From a checkpoint of a small mixture-of-experts model trained on Wikipedia: 4 picks a token.
Below are experts of layer 2 (counted from 0) of a mixture-of-experts language model. Rows are named router (the router's row for the expert), gate (a neuron's input weights, with its number), up (a neuron's input weights, with its number), down (a neuron's output weights, with its number) and show model dimensions 160-319. Each number is 128 + 32 x the weight over its row's rms, rounded and kept within 0 to 255. Numbers have three digits each.
After each expert's rows: a language model's description of what the expert responds to; "comes after" lists some tokens at least twice as common just before its tokens as in all text. This comes from a sample of Wikipedia text that the model never trained on. Tokens count by the router's weight.

# expert 14
router:075143108077183121089090135186130130114104138138150102062144125143074137135164069142162153107142090140089126107134214130145107136076132156135128139140133108093089147135081158135090106056132177147100110112108105110129117020137141116101080185158114160165123114056156139133084126145125129134159158088136139134188142199121139177138062175129147114158085161129162147148107065113073124113131057133172097085168176097122153067176182132151128150150121101085101134116125122075149122146185107
gate1:077139151143180082152187105112078134104093135157094104126144076095176150119106143135085155062141132107165115081110126102150178103120158165074130145095174117093148117136141130127142177113114089165047106092108138167136109152136137172162135102165122133186093166148093165066104107119104163129142150168139117127153152094136111144134083072113163167075089102184123158099143153131092166112149049121122114133102182156124109137157125180180146219145112129129094107112084173162136171106095138
up1:107117092130153099148108139110146115116108094128137063124146097103164119089075143075139113132088130082132179102117094138117138131176112087094154132097130174117136138088144127080174137120052156115155155150084125156160104138136148136157121148114113121061067088124137079080078089127095125093092049109096081132106082071107121113140130114150145091062095112175139109098141145177122120098134078099163092103110094129173165103146179120163107098165104118178066116127113165142160051054113180
down1:157213119174148108121160120123185190114057132141138127126145176146103129116130131161126115171140119164052082132112146104130250135193160156113151149183163146142115160135135139098114118100101166172128149098126168153124166154118100133177169115094116135127144114125157168135085099127230106156127113119135129136113171141161156122090106144107066150122170131129137112135123125186151112103141168173158092119172130108093169162121070083135123180111160129089155110147120193147102115120140127
What it handles: Mid-word noun and verb pieces
comes after: " l", " was", " to", " a", "L", " L"

# expert 58
router:133118108142190124089129088152101169143142131108118110094115125136155126087099110165180120113102105130096106135139208131166185086081097139191161116115128104095104111154129160166087110100168117149093143103176098141178112095142123125148056146159160168078156105120153144216127113144089110103141192062131122191131154157139103161131087183099103126061089124101193108161130080129078130146131127194177125152138172076093161153086118099102053143179129148068153091129134076127109131189147129
gate28:155155121136161170103130091114133121136171095083128139131124199200142147077075095147140156096141158180127130143159125097117139088092131113103153137055176102134132138137133161137124054057142119152121164122139145094128069163137089087111148131106132085149060075089117094185149163199180099105157180164118122105165102169141119090160137145143106189132119104089157160059109148064118137121112117125160076076093153138208086148096129178150197094112116141131134094130127161128112150112122122
up28:120146143137148095158122101153134167164123120160144100162211129141115138124136172123122101070149109167112121097122122077088137070167178127093162115095108138142147168062151104113141219090049145094158090104187156183140105151196083137104132103147135104136135160183112123078152137150108098144146117109212147108112107104053113145161140098087146133164145106147093098146112114109109137145120109159152183105112123069155114103109126141159144151049143149113163089144141109177144128186119146
down28:174114100180137103135121077148135151114118141082167135147125124124104088120146169149145166148074145136148154109163107111167122128164142131112096092167108190126132101113152149094077157115105154167120047129130160146118130092162055130172069172077129140036088134170159148113126157167141142137116139122106170106139166132068098128135120123076135131122103049171103097110174048066099121126122127160118206198115125118185141149161141114133200166120131097147150213118125114117150070121186139
What it handles: Headings and initial letters
comes after: ".\n\n", " |\n\n", "\n\n", " a", "|", ")\n\n"

# expert 8
router:144125129096175189103095124178131135116096131150135100076137153074139144154221080147149162104121125149089147134128204181106136137091123156202138131114098142064125056136120212174064120059112144187104106087158165159091157072053097122119082113114154137155131147064089133155129119102147120126136174116062119116165166158123102144125102165130110098127131173117194143068096096175105131163143114137138139102099155133139175115097139098105112137167122069102155132133134101114129144160134116
gate1:120137103134097134169098124130153118124094136126083123143161109161115139097134133136130185121133065180214177114103086131108106121121126114122171066123091136144108134115095148093143085077079144148155159094118099061080125121071174185152072135160116094133134126136160154100053104077149161186153106114140113136167133113184142203095101158139098098082092108093109089140164133089141141073089138153157092169117159128059140140129157096102165109108098099122080110151119117167130143161165106
up1:089101168032166190138128146155143107184069142183159105146121118133139100168119156172171172161106121069107068140150135109104161153153119092116103081140105104150134123149123076116134094129168152083161202102085139181135169180139241067149101146129147088195124122106123158092162084147118151128127102137089088156110140174117109086191138128111137156110154150137076138176152128155076117188166129123128159128152094102087159116155140130069130138098101117152124191085107140210115119131125129
down1:096182153182230100095078164148157134146161132130132145097114066184144112140112103121103133092158147134177115091148096163119088103101111097048162158123090095122105107084146108108124041120144112110136132146138107093131184154083123164116112092134137176171163142152136122166071077157145120108220183117076104152130076122193146129151122107153146162117137161109101120156082108106117165120105138122171127125075126140191165168116060124167112084130151137141103185086102120128145097129129176
What it handles: Compass and place prefixes
comes after: " the", " in", " of", " New", ",", ";"

# expert 43
router:132138152145156192067072169165077147125050094137105145083158161165131126153127111133173133137082143142124140131205189141176155080107077127156115104132114104136052073142113149201137118090169194118141126131140094174145120112108121107148078127161134141126128139089111140186115137105083088050139116103129109131150123170133106138158108177071134105087126167121177130149059109124129163120153119099141087137127149156116141103130118109126132159149105147088138066110126127041147115137134100
gate0:108121158143103174170127124087130150116134122239163054059125137110120131057128136126091131078141113159133127179083174122152120164137120086090097099101111097107115075120127057109142103155137131137123131135175112119086148064105109163117126102079065192146139104188146116095131120139104057099130063127090115085096124032073174144159182118183144121151124119117160101052175132126177122062096106177156118112131164104166140119077125182119144087166131110111130115116155158108103131075138147
up0:153125190124089115127111118096116121090090127121139101097124131195133165175092126135123134163159128148157068135106084183166110159176133116148132158137140131163110116073143135077157096145113158111115062176143094180172127085099107103167144070159166155157143139118170181137138148062116136148146127086185172118131098115120079104166139084054112093140151200159151111108169118160155135098117116077107181110165131148174175140061055103180132146054121089106142111125142139080141074129058098
down0:109133185124168044134145155057067130113129162074072066110087113138198147142121157166166152139166170077122181154151131130057137113084204098082145181140151170123087111109105148095155158065126168128087142062082148109075123133101163071130109145194076105134115095055110167107119129130124121106140117161187140101127127094117135124110061112071139118107184132123113167151093098088106152088106134119095119113099100101134148133112201134117127123122163115122095088179136098116113096155098099
What it handles: Abbreviation and sentence periods
comes after: " No", ".S", "0", "3", "1", "4"

# expert 22
router:135138130094178111122106163156097161135072115125102110013146130101163130165129104172153180150105103138082114102163142155109182073145124104180116133156113099093117146144088197112098126078162137104127125131123104096121155082068158138078046173143132136117114183124137104143147134139074122068098104091079161165221110184111077181112084158125138119165123157134177151133093123130103135151135119145164127115096192077167169135133116150162073080182147138108117082100130139089148124153163112
gate0:094168181180107091082112146146104066082110136114067134144136131099103150015180144148115117126077077143106101119195136175118087135132097121117197083115080139079173120145125167114082113064174208121160146159130116123158132159128111143158111087137102113154132128194140170163089086160093116143138137088111124106128090158141086145122099101140113048121086140097176060126107119113180117118116147112175094138119173148163080153127151126182105114100130161140138109120109171137152136180111101
up0:113188151137088123129164120128147127080119178081099138147138144124214165141069067134117069112122100138200150200154155149146145140177129174054159079069046138125131122124141198177122125141137139166080160129113142088071123202119091155099103155140148143111139112122110074169125083128149151090093161162172119192081164104185123095178139103110185146091204179129133124089122097095197085125168120092124106139136121098150111132147124128112128074180139117147101084117144139170096140110186120
down0:138166088151093079066094184067075108148077154112124152152073115116126089097142158092124146173081083177100130128136184148138133129094174173170141110098125123080132163141096120143144144117197102155080176197118127133082178127106100140136177081116048119127154115092141100116144204154089156081149135135138096146170147105193161112066197152185140073082152092120139117157063199115126107093095138086082149156165132159172099175157083145087138147102139098142125135089112129084125144123096096
What it handles: Quantifiers and number spaces
comes after: " |", ",", ";", "″N", "°N", " and"

# expert 0
router:123150125083187154082079135142147105128088137105164166065125133105157152099129080156147137101122171148058075078118191130155179124120091194145145092127138090100069130156139153169074140090171096135117120157116148110109173120118130154115091144169160170123129169116133158171110125106148114116126144101084118162161174169118104126103102139089100063133115142133148145090097073138094109113157136108162127147150143093099180116120143133161119162191161096092109101106097111088121097188122075
gate13:096131119157178110111109169068112075086083169154102177077111183127129168124094084131126180094164116094125114147153111157192112128106104079116106117164120102131113124163149106107183110099147145082172082107089154200100169122163130173131133129152131109144160159066168161151148132138145135110148138070146107107096121155154126141181095134112134144146089135153137165094102079124050120132098149131151197105118120188096130138177168127159142140173129154169078069077109143109090122131164137
up13:077129168114134124109123126127119079107078124211113153170133138091196194165090112124111131135113026121160134065108093097110178112129077087093118140149130152140090100098091099130122147152119103142133147127090167129143157146155201117150159180195161142128099156123110106165112163134121070121098102071106143155148148116065117086148147084104133094145073194162061148136114142088183065152130135183136067118156130138117152098155090130180116173193104148182102147147074147113132118161144150
down13:095102123149106082111113171123067125183172122150145113112066203112084106154136156085164097127061149149120104153061150109154183111089113115113177152098101153168127108089166122114105100078134083130151145155124147111105193164106140095155190137164097117130099102134121126134133119146112071107094140137176112128078128057141090160091107109067102156138157170103120100139175100121190113098119145123137114151116164136107112083121141177154150112159159080118099131128151076155080108100198114
What it handles: Table row starts
comes after: " |\n", "\n", "===\n\n", "|---|---|---|---|---|\n", "|---|---|---|---|---|---|\n", "|---|---|---|\n"

# expert 59
router:114147106115161150150108160166095130139106147077123072083159168118153133151131064141203134162126169160071100156119134087110175090050115158147168138111119114133117114098129146126126065105142153156139124116113126102103171158097162089126070135111160126057122159057122161135111159145099134112157135115078137144160123175110099210084095177105158080121086155148128123115127099158067099156141149148089105111110177119114152063122101133126093148198089127111163131090126120097161115175186119
gate2:099141160115118164140138145123122116113128118112151115191154125139073169146157119182070119174141152120124110127140151166115158102181093124122146098119141115160127081125142157164107165098096163185191095138135179165095109191169163120136107121093146104081147151139071124082150122128124060102117106105114151154168107116119138136125104139095113196127075121126182127188140153159125163124113105177152096160157121089149152143075104191150135110156117186108071116173193121132108176125165109
up2:108152135100158162132143116082123058162156129036131178159150134141127189135167156145130106098134077149141120129060110145126172132164150167123145150078085048107103141108164086141187116108123093142093134097143119105159170077068143155143153157153090113157236157093099136169083200088166142148083142140145121100136111136161150088067116145132090112143181139147149185151189151157115105181120138071172089114090131169173152160143144137175069112109089095115120049090174087125107142128154131
down2:117109155130090126119058151097148104092149172000113130182130092087127149139159103153128108112160126182180127146139152128159149145113139216123145193127098081089084067159123113154116148107129140149106177183106165088118190114118150183102117097115121123107145104092089156148141143157075109127114065132131097153157113118123125101101126141159103126134124099173121142164135088122095119140109099105118139119106128146086148136118091115162195157169133156124115182099134127143101074112063158
What it handles: Infobox field labels
comes after: "-", " |", ";", " List", "|", " number"

# expert 31
router:100104112153196152141105109146122117145068139111175152123142192187121124122136102139155128147097127162104076110206175141120140044115120143135135097125130149118065124111102139155123141072129173153159095153088109130114119108077132194167075125179150162018126120125165124128129168108070087090168134123093093122148125143092105160117120130112095127104143168134172121100100117138110124077133108161163145165120184152095121142112112075121113128163147113043102084137116103045162078162155100
gate0:181149196138121138177184128118120137136136163136152104140132136189142143122095182206163108172050142129147140121151131091139144082093176146150178069170127148116164130173070075113168133108095137110150102113171121124081152130129145157136130166197114147113123127153104119176080090180148104125105149157131179100050130114120163158097109164182143111171123136162090130147214182108115096149119159145170138136108125042129140131145111103109129137196116048039086131145078098104117113173091097
up0:129148090137197129144132150079096159084160175147126141157111238119122196133095048167145091106117138165030121100118117111132163111119113132083097162183141099131159097174131223134123146130132136140143101134129145054183125118171125182109107099125061102142130109122010169149136093205103152142140130115152170139125158146148061106144096144136109153113092148164123107153108152168135143071142097146133118123131127158089081122104085180152108155180108169120105122119174158129118081109049117
down0:137120013137141138155163126083098120169079155155166079126128070202169137096159142177157113096138127067163135106089152084088129086134074101121130119155080130103121190128108150070132087085140143169163139163086167081127097108140128145106149199124042152061158138089082155137140099097133160129090139122200125101062114167140098154169093140135092146123097173168113124110146129069141133161130162123097154137155089083136117063094101129161185177103138139087135136144120175110091157113127110
What it handles: Sentence-opening words
comes after: ".", " It", " it", " he", " which", " He"

# expert 28
router:084194077099158134081068166195126113089135134097089133058136111156108155206176110150180149170078126127125136119129190124164131100100088124170127137111153131116082150151126171145059058060136112161133073112151139093135136155056163089132116116149128162143158118100085154113102138119094148078201163094126112142193162172146098116090122186104140090106171188065122133114137125152112122209123128136099097093122151071150163064163102141102127117179097100105163062130128106070159099156159120
gate3:131089153091174167152199189184093197096185110116157144181124124129204110179142096083085112127145120073116151114160121102144187072114110111110087114101139166120171129160150150148160165169103088121119146102119124108127173102185121118159138102076141092078150081099093139066088155140136142115123119166089138099136148106165146086162128169120119115100118136085114129127138139114096113101113103124143154119082166151139122093098126108071154145122154117110156161157125125172223098110138162
up3:154135167093096133130103166143152074151064145091103165059090145081122100077131091174114109156114172115078106154162120029100144187080101182144102135160099090125134122125077116112108096159098118125195159175124153158087131155074127149111151129188145157167130159156136137118141152157119143151177138168110115137115162105122106084147125094079119187103105147206168124201127141084166132105107167111121128124111107105120165161062152153091158112117141165107221132158124134142146144147151080
down3:143113123145110106148139126105120108123125090173139040121100098150130109108113169101141107156111159164181154131110050147130123172134145092098113149169089125166148147106119137142201200151139135111105114098177183159122141120164193121089074168144134129095089121094124135112176125133076118119185095127155090091104094093141069143125071159153079102105155112148096165170166125092100121114122192135112078177160118126123109109136158089148139091073124079087176099101097127150109159142143103
What it handles: Brackets and table headers
comes after: " D", " B", " d", " G", "D", "B"

# expert 10
router:103108105073170120084060190151099144144111123128081115052147121174095120158105124165176202134142157114131139133140170152117159138070134178174140106092108139094089129139086192117092103102186106142141080085144157131182158089121169130127095133146111157134117176122178178154055116170099121056120196110087089124222138204144112099133055155142107097104144205103165147107135069125119097133171094119136110125137142080133099120097152127110089136170117119094164111165119089099125078162120126
gate0:200218142124105105101119112164090190154101115118137132185144110129020097163141149136086183127111152107096136129081168183122116134123155084102118162111165188163057052109097111100118159193120130150082154154117131067113088074080089096137111136126150236183165170101108056173096109091140151153123126123139182145176108114088084096125139110173129111123101129148087110161188130150179170152121111161117110180156069151128077113139120128098135103118106124113090126134185124146073116133141125
up0:146117157119130091079104139143126049137106128101186132145094085118211077106095109156147127135128128134119142190191166151077143114102139142150103156126079064140108106122182142069108170102120125139114150191140139156153121147093069140112062122078184073134151078161124142138113135165166141141038117161132073156147151160108186030194130151160143098147130098159120175112143047123162091152153073133184167110182138181113116111134149152195122085098169149092142152165124128197093186118203148
down0:125045089170113184108137079127078096052110145133141178147118081133104161164126127198139203146088112123191110106115106159101127155135106112082128138161067102126124132115136136070108124098106103142127126113097135102094079079078171193092109137135137122148150116104140153106151131127128147137115180149083151150124161182087182127186127124137160212125081131089133167084140147132109142209121130119168152117143115130099086127108103128109145206138154158062137169131191150119142112141162146
What it handles: Common nouns/verbs of change
comes after: " to", " a", " and", " are", " be", " is"

# expert 40
router:073151099115189111100055069145145128143103158141143071103190101137131140126108093152150165160126150137067134144111128172172168130086126160139158128131090113101068088157076151162122106087163155155130119129102119091129155112043134146213149124172127139078155145087159174126113084139119088072143085102127129152130122143119123120092107140113037123088146131151180121131131069119136096078124118148139160130110182106083156096153160130131088118202177096083136112140150086088108138160121124
gate1:127169100147179152175128130117059129038119135154125068128142124130096125125154164093169180160153068108123079186067153210091136149112132121099127154116108141156122146153156111104089123116137155191063113110116147104117119103191173133122132142078156099129117099118111166130122112143156102141133173145193133150113069112139150098132140182096097140115118087137129144122152112122157114157103116114112174094101065173209170140128169159140134119101146088096093104117138110091141113138115111
up1:116142124135180099111101100084114154120134175131137152177152091148143133081123130113165129123095089128122140093112080114171124092153076155126092135174081142112113199138137158143139131168109153167132177076115194196100118155187189086087107150108144117108097081098100171192108115224057080143157166135096092162152069182090078095150172171092137120119135143108114064146176137137087078099185088142149147168087112087134105166105104190128141085089107149179093129147120098120166172123119166
down1:121080163143121125118165073132151195095157145137140105140124145144141127137167145107190161140156111174163126221167113131045148182115157137146136106156133079051100183090137132135100062139157121170109097131114122147176090128193151135102132096062120127101138142080134061203134143138111111124108149074080089110171198167087146177110087170106128116146147095145134117092101127135093135139105196130149163096119084119057154092105080123164158174129128116092113171116124141135183112145130120
What it handles: Head nouns after the
comes after: " the", " The", "The", "'s", " their", " its"

# expert 7
router:112122105097214116105102105108129142113080184129124156076185136101164154164131105175176161158128149103100164159138176167176178077111111141152141106145059100077042099156087157168097113078146125151111127143174097104109103119067080134129101162129147154106112169086149159132122125142124057084136124111091120159145151192104108148124105151137102064099140208089172127114110091135102155102118125163112146109101152085109147127141165094152075123146140075081107127146112134112162081141111107
gate0:154183101119153152095107098125136122101158109116134150100107042140156168147124101216172137124181127142094122139140104140173160097121148124058102192111118126069112101202115188173130087103139118144148129117132102157098146104173171153122126148124083073067098129159108116141104142158137126126100120108157098122131170091120104137133144192191151123133142160124136134168201084170147095094115161098153174108110098092157123080171120106168111122168116179099159103159150132084143126153127165
up0:108168121113168144088119141137155134089180169102113107059178170102133144115158155148100134116147130135109142190103085154115135130096145158098165150099115092129106121154126206154098102130095123146094139108077151086161126095151127095116205143113126115127095190180151096112132176140174114154127137111081126154178100165075113092150131143221141151142143138129131088130123143080080148129122134162103102111166131101112138069158160142113116137210126132134122135151178107079116181123076145
down0:101093114169114128136154163119086120093122128211112146153125122115162072088119065127112105203128117179166140165157140129135115075118120156133135077166141099096070192113200131114125126171089175139113151121154194111181113124153200052114140117178139078078120185143136099130179181157130111131127099077152130133127121078109127095130115137148096129182125156078113096117216161078125089096168113098160187104082175118113149186132097120193155144105178144101165130105160131133116193165096152
What it handles: Numbers and ordinals
comes after: " the", " a", " The", "The", "'s", " his"

# expert 54
router:144178139130219136112078161130135115139102135155120133101161147103115134134170070156134190150137115135044097102153174144125137144105075134190131105114077090134115122191068188166114122125133137150101144168101186122098138091113149163116112161193136127134131112080109114170101077116113077101142157103117138150143109168136089138124045210144130134154126166087158121150142129133109091163158112148121118138095172099101133120117120121132074140194110131024069091097149119041168106121137106
gate3:102073130083145120094145111144125131159160125133087161130154145153132147107174079141178076098094059033079157107057116105121196092120083120151120099087134063138150138115103107121065124129174182099111107096156150098094096227123109132102189076140155040129192154142130158126110186122136155097137113131149107120148155229097126086121109129125180160175123136153117117112164162094150200130110110128101142116122187133103152158137115167179136117123090115211145189180123142143172120081123149
up3:105147143133135184140148126138227114137125100121163169120120167095134134080139109128102125181100082102184127130138127086171157167171125149092120057143151137089111130181143058167110149152128082129104134128047124168226098116125060121089157150134112097192085148128111069116171150140151153113105132115120112053096153104133116130128136111148157203070142134158163169153137140144134151100089146107094109173111147150157131079115116154163131110141085065149180127164138090139143134127096123
down3:175114108151142161038077171142108157135148139153110133111127109094094114126071103089109123141135150156088096123182136101198122091095116090124138132160083176179140089067107088131125187086120123124098136152175134096142156155142134140143122160131058104090112112115088137122171120168120134156183109128111157156133149005109157140077125126082128120120137131132135157094157141120148144089133169084154165102125114099068166108143102156133120092217079167125160084135167105112092157133173116
What it handles: Digits in numbers
comes after: "1", "2", "9", "8", "0", "7"